config = dict(
    n_experts=256,
    n_head=5,
    head_dim=32,
    vocab_size=8192,
    rope_base=1930.0,
    init='uniform',
    decay_fraction=1.0,
    final_lr_fraction=0.0,
    batch_tokens=[65536, 131072, 262144],
    seq_len=1024,
    doc_mask=True,
    dataset='wikipedia_en',
)
Below are experts of layer 5 (counted from 0) of a mixture-of-experts language model. Rows are named router (the router's row for the expert), gate (a neuron's input weights, with its number), up (a neuron's input weights, with its number) and show model dimensions 0-159. Each number is 128 + 24 x the weight over its row's rms, rounded and kept within 0 to 255. Numbers have three digits each.
After each expert's rows: a language model's description of what the expert responds to. This comes from a sample of Wikipedia text that the model never trained on.

# expert 26
router:119122136084144125114099123123149169121128154104148168166114116128111124131118119093121128101184106109122142178118103102150123129124134163121097089139113134132142093092124110126118172137131164101173093092141128134150096122127147145082120112162096129128125110118124138125144102159084193105115093161095100100146100136117115110117156071071094108117138094104150152110130115102093138088098072132131126145191120131129127151109091125151132117139144159124120117140115143128148117102149126
gate1:138082119137135078130110145135120111102118137122140162099123127102134141128124152123113132074100081148115126143135134138100124153125117120134132145103088132138096103127130151113140116071119138139126100163152130150139131147129117119081127075140104118096091101152130132128137089110137098088162090131061113111094115096150120162124091132118118120131152160099151098154124127092143070123068147145124137134147138184131167123105124123115136117167113126088137133142152206109146099157111115
up1:126136140128164058113160132097099188137100163090134109115101132103150148136105136111145177112143095094118126142172165138120146144106151074150108129116109139120120132107150129157115145119089165170130137147169143086146141114098158122109133116135109110132060119125133104141124086140142110131144117108124118104109093080117143129160096128122079101117152152081100108148139124094134125120096131097143147122161144143145112137089148092107118136149105105094141133150140139140142101174135106
gate2:096128156107183131120076096099116123165125082107140117120135116111138112154131112105123110127153145136169121144152112181146120110151153096101136103150137102135153117103147137118128164152143086101144114067127125125138099145141102091107111131148126133128091094116110158143130113116075101121126101147105150154109146115120122173150134074128107106176159076134118097091095138091102159085122098129090153144131120170113104148105093090140123150142090134124133138153162101120123148110116124
up2:150117100163109141157139126087166108103127149169128094127119183132106107154140128141139122147114131126091105120119146103116123113114108138177149171071138151136149112166119094164135100107124132144130154168135118120173119151065174113128122135104137126116111159138135124133110122130193120106163147076147113104122136142114125086149146200144109110087122163152142127147132118104144147125108140168149105102136140073129137120125170125119104114134112117123136119106073133163093117151147120
gate3:116153097099134150129125086164081108122117103125144119116101137153105149100106152141115120121177108160098127151104107101121127134105144187138136163118121147143157151109155103154123143131117137106080129163114128099132158175099172146137147144092147162090167125128113140130097137180129136116124145106134093131086093169145135126114120134140142141113126121154130153069134155143114141113147122119125184181150130115108068149165137123110118082099130104120124133130172094112102113137162147
up3:154140134125147095118107163091152095124126125156117135135153118109136096107155140122114158128096112115175147084123113132175117133160101104088150140089139144164152129078102148140133143130103105144165162098100120143123128126169143111169121115134110116145115108137134128166109168120094124129138110101073143104095158071142101152144148102172105151122124159170128097117140113131152123172112137164124119096148134143108123101133167137107117111111123061129153164156151169092139116098136134
gate4:155128122126113068162103109143124154101151131124160127121075098152088108095134164116137098142156134124149128157111132090120140150099137167114144165148079104171171129129121159099126104109121111136117151204146114130091110095165097132125123107169144139095117109129146155160157121159105157098123104131136125125149098120120127136099148112136092129084151102151110151133120123141134116130122110136145104137151151124098098127090139119117140152095179159199151142176143127136131112143147139
up4:107124126149108131115154101110165091126097137085113161109093135152089126122120090108105114125122135189139145150119136107137122127128126136150135123158099164144144125101103138118142121137127160102120112113126123091141153131119076117084095105123133117131174133138118153167124100129177124142133121124120171110100139101143166139101109157117106148124105083133111116139089180140152128085117146098100112146111137113161088140169112105175112110129124179115080147158196170136137116125137084
What it handles: Object pronouns, career nouns. Object pronouns like him, them, it, and action or career nouns and verbs (moved, returned, contract, season) in narrative prose.

# expert 16
router:123146078076133144124115145124103143141122124112190103166136122116122109138102108106120108104169116136082127162124112128145113149137110125128132134171100096188118078109120123105176137100130156119142084159106139158147112116119134105148155116117131168132121124104129157156117155169087172139151083140099117120146099141162120123111149131120102143140131081109168115102146132112081132130115109190114091103146156125121134119156119101175164091141124151115129132095113108116178137118124148
gate0:163108096109138120119166155140120134116139120135141143123133156078126164143134165133118134087102161159109114150088139137123144135109132120144126154156127114167112111107159149104181080107101136122106100086116150134184107122119129119136082148131144134112134073143118121125110140158122170142146093110125086133112134117186138133152142148136099108123128098121153139102151110110114115128111146189151104122118145191080159110152114093126142118171142138085104098098089170115122111150142151
up0:173127149120100156094126097118156093145113155153114139149114133131114167110089127144149110146120116170103143086149143145159126109136104122121125124140099100137134064134185172103172123159103140104131125118096118130128093142100121120128144090122148121144131044111102114151111111184143129136182136130128098163136085123140120123155114141162151153128155126109136110119138082139114150119138155096138136140105113127085118117115130114080183157131152173131129083136118152121108134137156125
gate1:125108156113146095114122139100073112148111088161142142154100138109176121164170114116151145070106172137093132133158124140165115137139110130115112100159088125148112130128109108126159138138118128128163115125137157060097119098165118088134162116108136106101167119125120121134122130102119117144116138103118154155140140095135073102100121132144111118116168098129112110097191132165102117154139105117144134147168087097177111122098109140124149145148186101147094102121124124139130124129139150
up1:129142134129157119158110139111109122125114131146134143141072118116101108135117172134164093100141176116137138103104095128128129125141141109139150113088069118123124135173150138145148136109131131118142168141125132137129117103118147171156163092124141164105106180124129111128090164120144143148112146159135140115161132078126085128089133124133108111092124133160125132110197136140123090165136095169095109125145100079118133118150136122173169097153156142148113121100129104090133189113173111
gate2:175172149138132146151099140107127126138157155105139131113125097126150131184131114096128152139151158135130161154115126111108079161099183134142115136111145132111122106145155106145141127156145169113173100124163122098130152131093114087153087148105075094153118127127102106135123149156109152096106136169130149127144115155156113126124155151125116172138170131061154130126126114140163119117103095171107099093123145100126135099177130149134169104180131135156144122154112146114155122144146142
up2:157149142108142150123104141135083138138138181129132131089153076132155142165115139125123180114164166134122163136104159121096082120098177104139142167094170106123113090133155095157113125165136157114154086114126142122145131136083108135157111155093127101146116124143103132144095155142132123108161131115122132154117141155114171105121131142142142171111174109080157101133141138124157150126112094130104095082131152133121128117172111170145131090164150129150154118149122126101152146141141155
gate3:112080105073122146110073130155162116127151140079171114142110165135134117143145115150163077120117112161142165100099166105138118155143114125134124145174115141132147109116135131132158111107126109136104119150114142141085121132124138083128120134122085129145127136161140147153086146147110180131154107138119092162105112138133108158125121122126092146118142164151141151158157145089114127139129140107146156124150135117171146162160095129156152104138112133069111163107117171146096128087076160
up3:167140082082184126115098120144152095146093160144122148144153113110131161161128153109106146117117072110141138126117143110126137111176153137086124142112134122158153128124127100142138126101137118131131149143105151173087126161114146077147126117091116172117108139127101125129119147125146136115182118176118147146086091119177103108136134115109081149146165156141124131100133122117130148095119146085155106128141141142082101173130100156171132122152115143084092138117134146153137148105139170
What it handles: Table cells, rare fragments. Pipe separators and dash rows in wiki tables, plus odd mid-word pieces of names, such as Am-ol, n/a, Sa-gas.

# expert 5
router:125108085100107133159113139122140167145129129084182132152130136138122118171102149159132132108151101135094129142137114115133088113172105157084059171165112133139105097107154161092125135115156114100186143149153110148159102150144134137118150153121107130125113119135133121127139130132113133079148079186143113141084124171148140142119161091112119155110129057102157112120137109120120141106117117142145127161170122141122136102144100131117148100104100140121102088116087116133109110146119132
gate0:167132109166113146117116130110109124114109126086134119117128099126146079103101139154099162087124109139100102180152134126183158107159118106132147130131154083173125141103122094138130157135180082154162096126088123094135136106133108106169116120112130162124166111092137119169149109123162113123119139108133118124105091159161151143080135143134124158145151141116140104105115095112117132101143157140156116157089157164123167143116091126141088124125110174151144105131130140164149111141161098
up0:148138098123090126107122086147155124090130121059166097121158111140114112131110117212140082084110080109121141161128131140157118117125117112106140110138153138172090139114143127134121145125190093125106140107114112104121109121116086135159102122176147159131155097134130125164117117125135123112146127110110097134133147172152123173082117119145122136140153110132149163113118129092119133107107142165148163117128130138099119158129097133104131138124091137119157158142164169182147141163123137
gate1:150136119114129142137135100129106195077138125124120170107147120152146116117101120122139134133106064124106118116149135118095088098177142102110127150170076156136134105143154116142142170141138090130149128115096153153141120085109171073133099126179147137116139128135126115161202144094114089124149113156137158160109114142133124147081130173156092128107109098167120126114126154090103166102103144152116129116149142144106120147157110130124118137110107166146152118153145144139133139124124131
up1:168116117149126125142120079129089146122156169135123123126132095119130158122096102115190118116131080122082088136130138110099154137136130123109127107144085111137155105097139151142128121132146093117149140118119146106121189098125151133128141124124147134175135118116154064153107141128137110097137167146128118152105110138115123148089099132155154145141120097141131154118140159150124185104141114139137163113116086088111132112144098077131138132113139113175195120144090105152119133108191106
gate2:131163125117122085148113135106097145107098101116127108102138118119121110122151144138153097173193134137153127144130098166118094153163126116094124155165156111081099141145110129099133128146163130101106152146154142196191108165128144113158152125148116138113132121177154088152119095103156162129138156135116117116125124138147129122102111135123120152116113081081125148183154140135117157134142147134095128116124153145121117087149170123133144132155186111103106120072147113140117135157137145
up2:150137129159125127121125146188129120160139103158156157136096124105126121124125113123109136127091170129110153167106129115165131117139160104161117100110105101129122123163142113119151115080089133188148104138132135104122134104095121122121120128135111146145149102104083216103090096154103100143110161114097116133171125098120120143108140155113157117154175159143124092085165120172140113144116133121104129178149092161144131134099130122124138119118108102133108131141113169112169146083121112
gate3:102110064106122116149126109130163143135147143121158122187151156151173119134151123111128119126146128113145113099090136128136126116139107158125108132132136164160133127055101151084143123166079144099121150154120181116128144131109140140108167119095137107167098161139130098134142145109138141094126120103141122142100096159131118124154099051142156111140102097103122141159106121094098095103175165151103146117133109111140131107143128101116121106123103166088133125127109148120092100160102126
up3:110139105085100128115122111112157159117118118090152143124105135103127142120131145119108151138121148111194131158172148137134113117123138132109139112118148176151129100118112108160141114130131131108173147101054145133169141056128174124142130118087164145147129150136140131117185112147129121129148098117125152144092104141172093105159134106118124123070102115139135144144127118135127094106149104171115116109116110148092132117118150171097122110174116104171119169164151178107132131130110130
What it handles: Coordinates and infobox fragments. Digits and spaces inside geographic coordinates, plus scattered word pieces in species descriptions and infobox labels like Born, height, located.

# expert 53
router:119142118081144084166090149113147157116140132113160132179183167084133133136133148143135112110135103103122133141161103099156109150141122145126103110140125132133143076134106161106143141131147145089163107138143126139123106137132184131111129102159083161112122113149159165109135126151109170112124110166083120102129103158145111139129175077123095125109138140157146146124158098085110108142077114156139108119168117101092108147126140146150120141161105134085125139123076122115142104101146154
gate1:094117143137153109175115106093149128121117130117109128157066122125116123181129137151098119096117144133110150125114077137126111133152125144113135151103119101092138169102100137111125116087135143116128121165137121136118110125156159134093127145110126128147080163103163105101087111132126160140064140136146136116111133117106138125130178063106105115085133145161140116131190134073123104153059142123131115137125083138135133160113125130175135125079151140109123125112084122134124135163129113
up1:131121093110096121107160181131098164098122131143115100063126133146111134134112089097135098133143118154131113136153155101089174144103141151147112144108120117163107178132130150138134113169147115068134134126130085144143132144122138091128138142092183124094104115139140114142128128138135129110123130119140125129123134200174130099130083164124181135168139128113138120075097113163154139111173155147107129157179140144137141107149173149141139133123135105148158125126134091100139115147137114
gate2:118070128113113121147111107118089105109081154161142117089140124123113161128157132180080099161144130159131108107110104112173079113114086126113141166120123144108129115125128117128148151127124124140155138181107154135178139126137137122119101158143134169123106138109120113132151138066097149122134107118184135168113111128130150127115076157107123149149151099144122103103117100100148108142153106132115134135127106153103089130093170120125137132138061153118105127088108111147168125110087133
up2:136166154140136124142152138151153119142106123116120134145099114116138130062095102103126117123092099116144186137152119121061162173107145162168129109084153077157105129119153108157163096118083183110131132127125122149101115133128122104073151118104081117123142158145139105129150125151135101156095112124077137137153134102133109116121131104098101086114129144112113148166102097150128127135061148114125119141134134149137162121151114114150129117144163115153156119137143173107109127134123101
gate3:151116131114143127107100117163120111153129107157139156155150115104122139097125127127122130174101101116141099131120124111151167143084129161146085072151152126095118102152122126124168138145155179102125123114150122170115082126103164138108131091139140204104135162127093153131131118112124142077140158119127064099153139131180131112154127142128111084097110120144117099126152177125119150158095106159138103134131100158129156130163133127135122115119157124117137164123129142086132116117112181
up3:098115170174110138169161122137157128102094147127139091153104114121160112133137133148137132152106172152100135150129114140084167114132117183133140118114142100121133140116188116094100130135151111088163102188112139161188094151123143141126095102091104109117110126130120113144112149102156137143117117112109102140142189106162118143135128142149123108129106132138137173134115105147131132118107168075165132155159168149144142136114109181115092164114156137135145107110148132128140121089133150
gate4:132125145127139105152108133133172104140148120105135143116158145102137121121127119151121119108095174152161102156105149142166170157114113149120107099163126137199140125158090144111080132128131124102140111153118146137131092163123124093142134107134080146131121168149146180071134164096138117130130118102121126123118156142154151099132154170147143109077097119148171115137142125104138156137077147128139148112109123118125097149170125102103092170113138158121126122124183144062146121142151118
up4:108130113065142116125099114165151116114123151118160143106134128116134138156130161159127132078131148121140141159114160136148164157114146131109098090122099131144112158181115151125115132104162160089143109165152117179126080132072141126158122105183110150123114152152114131077117157097153158131129149090125120137149141154139112114158126141147181080088136144117150117116144116105136120142095098141153137134127112121115119157158170142071104102117158120126112155122141140086157144152145104
What it handles: Verb stems after subjects. Verb stems right after a subject noun, taking a suffix next, such as lack-ed, maintain, attend-ing, proceed-ed.

# expert 41
router:154142079087161131163100124127120161140126137169182124156138122100160154155095136135137139149165106133122154155104091133131097155129131149120121093154100091173154076112140149123146128128149147122183077147097141164165076146140157136134143140135123134084111120121138137165147117143086182113161118148112111134106100130155080126095120125106107150120161111135170125113141135078114131153102125123160118104135144105110126126129082142159151098151137172121118138131136132123159138103136149
gate0:138158087148146137102179169084159105147123132135159120118139128139153130068099100124165182129105095128126159138102094141176112139123110111103123151149136115151146096126141128118081138141102102116152126104103111155154125091124133104144127150156100169095128140118115130149111136151115130096164121127145148137181121130126140149141116159113125153132124116062125134147114131093047102123126128139135121177114150128146134118182097160148155126180103111122151140131100143121148098098137129
up0:110163128171145124122138135110130117116089145105098032125132133130138103107164068070155119113116170142150152132176157143128079154101114120161107101097120155106127098110100125125102123145120092149140150108134119126148150095070128118131124092099107154131137157128120131121106126140103153085096111162139132152155160118129120134142121142139091079153108119133140145181131151111123164130120094148140143105129126101118155141136111140114147135139131189081129147156118106119137114118115145
gate1:160117105144139101153131111120119165161117101131164122130169117146111136122134174131123094111119141161109134129116080115124123133144097158121126148179109108134127100118120188110088150139156099151103140183134121144183140076186142133091129124159132125111100106130142131132140119122088091120131109121125134139131121083120092175125108121144108121171152170105133138082109154100165114100123119107132122128154122106156139107161108126135158087152127138107133141086084139064103113111152135
up1:133160140125117106160126101136148126115125129157153162150110167133120130111129085143111142131152111117125140124135121075147113151127175133121133126131092126128124173117099110148164103098133119123135169096161123130116173150106095130122135073129098169158146175115130106077145155143142122132158109118086121095158130120111150100125117124125155150116120098112152120183121115178139091154083129144090111126108158109101111107106135123168111129091154092165106092145133084168172155103102100
gate2:147127097143139138139126171131126175109110131114158087115159148104173133125132167122167120069128120091111137141129107149185103121143122138119128154130093069108168076093129098137129125136127130129112103135142152129129078116152136131117130132100127142070111130157108162124137126134105113117113084105117114114113091136177100152128137156157150177195141127088147148129115135143105134151154132139120155114140142191123123101111124123140150156131083111136081143117134164133130120165107150
up2:130115177142139126113116083088119127141103140158129118124148136170094133106112118140089118173107100162137152155109160118073123134087155118105126137139172176147095177121108111078127114127134179109121135079113116118110137087117121144135122120124163092157133148150138133119106112133149103157129129135115130143135133128053114132148132099124115144145130104158119116180114153159139120110119134136167139160128126128122122166140167121173099080135144084146128121128118097144087183116162119
gate3:124125105062135113141088115136181098124118113109143172122115121102132148155107128124121156158150084069134155090099129139143117131111142150103147114176111160126118119149149149124166124151147133099112103103120145149101117170100180159168132177167164147097144168105152134139146118130129155118135158100110123115149143161105142110122128123117146112097115103120105150116116107114129163123138087113176137101149140116173144096139113162108113139112173127103124102086117102143155151091142098
up3:145163129133180150120132146114147131132129151158133122131150070092137098134148118099125167142112178123115090121177143153145122123141160122140165140089133124115188150070142088119117142094137145163125145133098102124134118122120183140162101123148110129134112130095127126126100138138177137104154128152100129170123167146129125111141094136139119116140140093139155100130137116073095120125115137132174106110103117121134091132090131159157086146071119143097152150173150151170099120132126121
What it handles: Early word pieces. Second or third pieces of words and names after a short capital or letter, e.g. b-out, M-c-Laren, inter-di-sciplinary.

# expert 59
router:126157110095152129150116169134131162126164121098178124159106105105077147136102139149096109136178123128155116116140057108137122158149101144118121166138125097162146058096115140127156138096137170129143126144144108161146122109124182100091165126115143109110101111143142122117148111123103173121124137155109083095116116138132129139096167106109095127160161099102138102145150070127117136120075116158119087138144128124132166102134120134156165139148103122126129126113115126109138138132156142
gate0:146163089085088167141158101099094114121143128123157165136104143099115095116138191095152165138130130114091104098120103077127129110112117132126129163129110137134123127155093128130169139110129149097131137092133088140105128108134146114144161120136133140109138124142140096128128119144142172143112108121124137110113083099150112112141164106113098110144142141146141131100158128125178120113144140127148157173126108122143116131133117123150135085142177101199144111101101060137141180109146180
up0:123117148108159136132143095146150148090099125162154100127116170143164090098121129130127147142129107118114132143118165117136112155120136109123133115148125141118134139167164158104135106100171146114124105109142159076101146128110091150128143173207105156127139141142107134128119160156098112159141106145155139150144124107126100108102147168082160117115120144159119172122117106080108106123125120114141155153104105124107070210165110111089118142122119118107117132135116148102135116132077102
gate1:152139115142115185134122116123111108114124119142185138086153124112081122166167181152144154119159123136137138123100102122144140119144109120125134117115145117132125100147083101111091137141099105138113132138121087152113113146138141095113145108141136148082100155148142159150161069118126133088157139099108102107072123084136133157144109114133097154101136119098126125125140082121113119110060143119149149132151114141081174139133116147150099122168154132133109141110152119132144174103123191
up1:100084133120116140129124160155172120101130132118076131135142115114168143114161066120112151159080167171131113131141155148118136135080145121154115133110128179135139167116142155140136179145142130136143131095118165082113148156132111136135095139157119120147136158100133150145118148123104103135127116161148148147156120148142131126132162179101151117112105173144164118143089157123117144098154116092122154115132135119128112151141150077112141159132119102105193117135134142113167086110092085
gate2:123162122165133165159115130108101176101119103117085159146102148089148142128138134116116082128123067113152064149141152099103176091133100086110100148126130083123131162094138169136134102143128132130117140131126155152153118095127157118088107130111141150141108175109151123102120123140109140139132077161151130121111100095124134132134136096115093105107113137099091127140187098118101127125091139104119112115128118169137137139166117118134107106149117144160115153088077123147113136094124147
up2:118115129124151151108109089119142187116138087114122135137114133092122131127133142108133150145135108073141126188121123090106154089125140120087091163100146112115140129114136114138136104131148121129114158110092117114131117113100166100093116182122142142114097137170100078120082145124121110119168091152103129126137102123149156201120132095119071118102114116123116116109180141142103123136126110136107125117132104125123084138165126152143132083084143118072131109158132128159109082138138127
gate3:129081143110170139109128111144085154122149139144136150128127164142142104107160135150155133125083135086162159121100125150149103117149209119107108099113098120190118116139161107124162119135107103148118107133162151083106107122136130127109132097165083120159174152077127155125100174121111113159135132143092127098120141116123133138147108135103164087131127161143155147143122091125112138108119099143142108150078139127109155106136132114121185115113128154165176110127132134141138120155136157
up3:145065140132168132159107130116103153146156133123138168135103137118152111120184129182132117127107169086142141100121073144145087126151161112090119137103140133150175079161150105140122159135092113131085153127176124133151124146143132162149139114154106088141151155125101133174132170097126164119127123125083101131092147128100158146140130100114121135136122164152142136118123109100104151125087102143117126117102151097147175088122118103134179140114123148149135123094129131145135108130152137
What it handles: Section heading words. Words and line breaks inside or after wiki section headings, such as Weekly charts, Career, Early life, Final rounds.

# expert 55
router:167149123116140143125102155105145157108148160155170118167168163119104123121124112128132128101146111085091108143105107105168119155125136142120100121119113129102135083125075122129153162118157166098154096110128125164120110117127155147134129124136092123124142117135145144091099121160111137109113090159101107109161101142103106110107166081084081119118138123142133166118168104102107114127091069200129119122177109098112126121093129160178143139152129130133125120125090129132159141114127125
gate0:125149150128142062134115135133142118127140108161132123147182111117115108103119098159120136130113113119096128161130138160100128141096107142173130142131147124118121119126095107125179131123124163125095095080119120155066120145143131108103147074090156124067146116103114159114106123091131126124114106124126082141161133110120122112122170139141143158131135123117126123139133139087100131170086132125151153112105118126131121147143086135080176113139156192131153137161202115094135135154143118
up0:163158118132117172120140088107147165143130140095125130138100123160107088124102112103104129121176147121188152117073114129151093118168165154123176120144110072112114109113148102136128107117112130159106146124070096121161127128105156109106112167148147098118197172084136074159106142144108151140155143117122135084121109130119103149128074125117139099123128125140127087145118119112141104108117139141127138141141098112123155114117113144150122101096094124113111138145130141112121172126112158
gate1:136106136109095136154101184109163131128124100130141097138133156143155135149124110117140144145122113112086142158110114072185095131112165110129099133132101146104139131141141126142135166123167174093108125128136083140116143139094102140095122102154140143113131129098115128132126115123123127126104132111138135120159120138140104110126105089120080143157145108118155112123128133102127182095126148125114171165140109087100144118052121153139145143182111114095073103158125133162114166173080111
up1:098163148104090120166142116172075137115142153150145154107102114154124136096151122132152113156151114158200100112115114164096148145188117144128134120148104136164081124177150126127142127127067111129123109084128153111147114141123164126152122137145121109148162095112104127124148137112160125077167124146158132136097139149131115107106139153119180144140108124104127121130101136129134145142129121111179094106093160162144124102181117116140142116104150159139154130085131122118128084118149136
gate2:122141131119138167103125085110153142131131125153177110131151119156137108154118109166124144118115179090126152154101110168147145146100136181141107136137139151144080122114095119106149139124128133104133127095096109129129131111064122094133122129098133120089175150128157079128144125133163147145142114163096138111139103137085138106068143110123172100143137114166120174111131131127150143093125098156135097104106107155102139127099125086142145120176123122131139061110116134128175109130114095
up2:125117130157167124112168136098172146073161101123136152111174133137134163141116146120100138094146155124130124182147119147132160133140121122148125103145152154135088141151097135132123111074140146100070132117124134101095157104119168132115139129111132129076164156117166102129126125102088145126127128152110148105156108077109123111112139144128150119127149137160119103125153125088145093169114148196132119135153132107103121147096104147119133163154148122064120170121135164135155104159107113
gate3:146108107135154138135126131147130125121177131157142153141162135117091165141118159151131088113168132101118100118140095123152095163125126131126062155188134129151112099126084141110108127100166099165129158141128148113112102139124128123116126139139111121134126136181154164133155131115090116101078095141138076152117128140141148139143163103138117137098150098120097179149166061161102157160104112110145148094147118124164110156128140112111127145138125123144143143135090107119151163141183135
up3:107183124107092140102139110075128123120114098087116128106107106172132102145120100173098169139115117151111158128109159103102142112131141118151162127082106105123146161136196124136160107140078151131120098157155111123140126105113129123090139111134127152108126112112134106132131103152177148132146158129126159132144131141132116119110102138084163144158103150125136130124083159113161126090166124122093088162100135130108188095137163146098131131114139139103141105156125132148079082106114133
What it handles: Narrative people words. Pronouns, police and crime words, and verbs in plot or news narration, e.g. his, her, Police, Eventually, publicly.

# expert 57
router:139152118095130154150107113107127134134107150141210128140128130145142096148096120135131127100133144139130109160127113146153104154157130125114089144163105112149134055110123120123132108101150149132184115141110124160157087099125136135137144126126117179112137125102130151154117151124109163090148083158117113091112095114147069131111123113120102123145156093127184104116137112095119151114102101165131131113138133137104118115153072130159170146156141139172116136120126110098165157089117173
gate0:144100139150154080117131159103171147182126163143086091131138121122126151113098161134110119145113134135149076145123119125153113148133072129132089104125173112121116130075137119134149150125159104156123096119153147130103116131158127087155107129129121118146103137088116107113162095104116179091101112135132131126175147100136116146104117118120116121141147106178146119158088123122199128127127082160123139142128137103138174123086141161090114105147131162129136123157124128103093139165131098
up0:105145165107101158119155115135122154140116097136163079126116112098098111103098102091111160123142124170102127186091102101154117110131148165156143172129115133176151121136126141074094144118124171099131081122097100141111111107089103124134122123091151074179143089152134131109119113174143103144124138099125128105073148134109135114117143136150093128155124103096130129136123122182109152116130124127155121158122113136102113116136155118163124104131095129130114108117125105114092084125156098
gate1:137148074074129138156098104136098082162161078161149114111139122168124116170122116156151144118121136137109123125124125161181109098139123115137109128104101136133133071106111139107145139094125118181117138149115149114158179101118174156136137158150122146121156178096127117158121147107122137093146145134140114138139079124113114132124153141122123140136106097143164138123150141108140157149127154141125115080168139067176120108149103105125138196150129152114122144103108130113134124115118159
up1:113116190159154101124111146150097156085133123131115132144147163093131136075139137102113085128127140096148100120093133093132142154110116118147129113138156139082151174152142130133128114162162102088137151089142096152126096148145118137116140121154156127101097118150117129165141123166129130111134111134129103138140199151139110113114088116095150101113122125138151104180130151132106090117138093118116114140087111147128143153133093156164113070098105078141145109182121154146132150126113119
gate2:097085155134117148158134107098130092148136150132153081154142111141113117178071154142145114168143155144140114119108149091100135141145108124121084103123141099085144094143152113114147143146075113125136126122147130101046138137151133095109095121101094124150139127112101095168142084126082130123156092135135156136127126121129108116121134156109143128124169134090144095141118098114140135131136135093141103186114132101120140138108154136124065126136139146099173122140098150139082108136137147
up2:116138104101114088118133109201146157099132141113123129138121126111119160139175105083119132113138112147097151124157090145141141135119138150160132142125095147135092143131077161125102154106165151125141142167137089151200114136097124124130143169157155106132129144109168158112100155116142131164086143107126121111126132143144170139140115111103112103108142124150078147117143167160130110136099120143131112069124096152136123167125129129141144148087088131152119114135161132094193110134120105
gate3:148118129116131116143126156169139121151105104108140166099122119116157132126125150174085123185138156133161133125069130117115147073115116135108135142134153166112120118096117104142128114160089161117136162146110142139112120115156156149160150065076155149128162135128159161136134116113134156107155086120150101140130128085121136119136126153162120141118160141112145086172093093117114123126124126123093165107152158130089082130126172166166168143156112195130116122131133142129142120138125134
up3:126113126116092110139097073101151122147137115091150172109170169155134156111145150134170116132129082096127151134164147162130094099190112130115151136132141164138136132126105097162135135146110136143096186125136105105095098170166183117115197121113119156126131108083137133134143115131162158137120137159165143129143126128117115106161140147169119130166164119117121149137153124101146128134134136150124113151139114108133135167169170129085142152160122118142106153086132134141146107132104126
What it handles: Mid-word name fragments. Inner syllables of proper names and foreign words after a first letter, e.g. Ar-ad, H-ens-man, R-us-sell, plus Arabic letters.

# expert 54
router:156128079097159107146108147153138127144160129092154123124110101142108151165121106139122123109162139108122130136121109136147145160142138124129106114144111129112106074103094154116118128087160166107169128149140070125173125093108149133125173135162112197111133127142107136151152131143149137075145094141108124114131145172133109065089157095085139083116131107120145127101135127090079146122079073149141122122148109136124105109154113140156150096125130126133111104132110123116157134150123100
gate1:101140135115143167092105125148121115120181078118143072130134133131151133122123121066132093145126137129134096121190102169149134137136085117149125091148145137108136120146114102168151126109103133173116101127143125110107123126126160130107155147144134173058115104155144139094147106164098113081142137129135117123122106169114107127151118178113144152166119140116119124133116101097078152121118184165156134115114113151170131104175146097143137126126142147104145098139127136113112119157159110
up1:169174125134106132148164140099147134159138118138110131126128153095118101146123039117138122150128150093148078131167106139160107137220111133108122098125147173139129133109080095137132128116107140098131144125144107121117119093106165104114156099154145125116112184120128125111129155129117116107059126161116128132132141076117142131108167118132135141108109135139104136169129098135130111143135113180071128130127117131149136083122137123134105135126142130144137120149127133116178120130083107
gate2:150149128122112147126099148098127130091129116126146109156155117135159117135115167105117108142111116152099125147103140113141144144119106148079151124117102089119183111158172089140150158131100135061139141133102158137117117150122122124164071123110153099108152106129133123134142135076133102110157132095083142107137110122110110138114116178153135180135141157117159155104078138175099109071161126098164148146153104159119168099136117155162133140124100124151149091121136123150132091143138124
up2:161161110154136068157142085132138124099144130122132079156145107138083150128093126119101122137126131144106136127144107150137116131168134125158124081163095102087147138146121123160125162128083136108136103152102108128165073122125142146135132148147160148090151142099108109138127093113149134108138152155087127101143130097154139115117128135159163111128122134089161102141088095161096148158152111126154130123059130145127119145157076113157146161136145137131123079134170157108157157113115132
gate3:123108101045140166121111170168124137130127104115181094145121133138165144110127149091119129083112138141136124091093146109144110164131134128124108111138151074136124075123131145107151125122100168110130133148144129157109135150101118115133108137124102125117137157152119159165139160107102196105135114111132120117145127159137110163104155122146112114127155115119148138159129139085129145145061145106156143118169178147123129123126132126139156096116073159094143142096113117131161087127153151
up3:101125169163120107172124093096134147104106130126103124146112115107129096123150178163101166175153106127135120144128088092146114145079127157143140184126108156119169156143093149112138137148164073156168159133146114117129142156165106120134135103120092114136127112112123124127151132129108096118126107140101117124103104097102088157111113098145095156135155147167143103093151129168163114134135111143122107150113111132112119098147129159126097149186149148131107116088100081137109129089141128
gate4:132135132111115115124144129137127122132115060127162154106134149175116149114141145121107106115130120127113156139115145123128162121097133144092159207130139087109143119162132171107132139130140107120126163112163137127148144117098111115158124050140138142131185092108111125117104163080159134106172112099151118142114129138115125105147103130166129149141134135149123187098150156100146115099144094176132142135182113105092137115121174126104141151124162117143126108105113128144134181154117155
up4:109147125113143129146156096118202128130096113122121128119109131140136146119133146129110131129121124147121087140096161125092175128137161152132159180140170110111151122107168149102151160132160060143121104090134127143156104148100132083140087102147158140127158085126115112148116123095146124119124075151150136140111142165099126126168134100140139141174138129155138168089161146111130117090128095154134123103166106121135138170116174153121116105155124151130164138104131134158106177157137145
What it handles: Word-final d/th/st. Closing pieces of split words ending in d, th, st, ed, such as fold(ed), 19(th), boo(st), grand(d)aughter.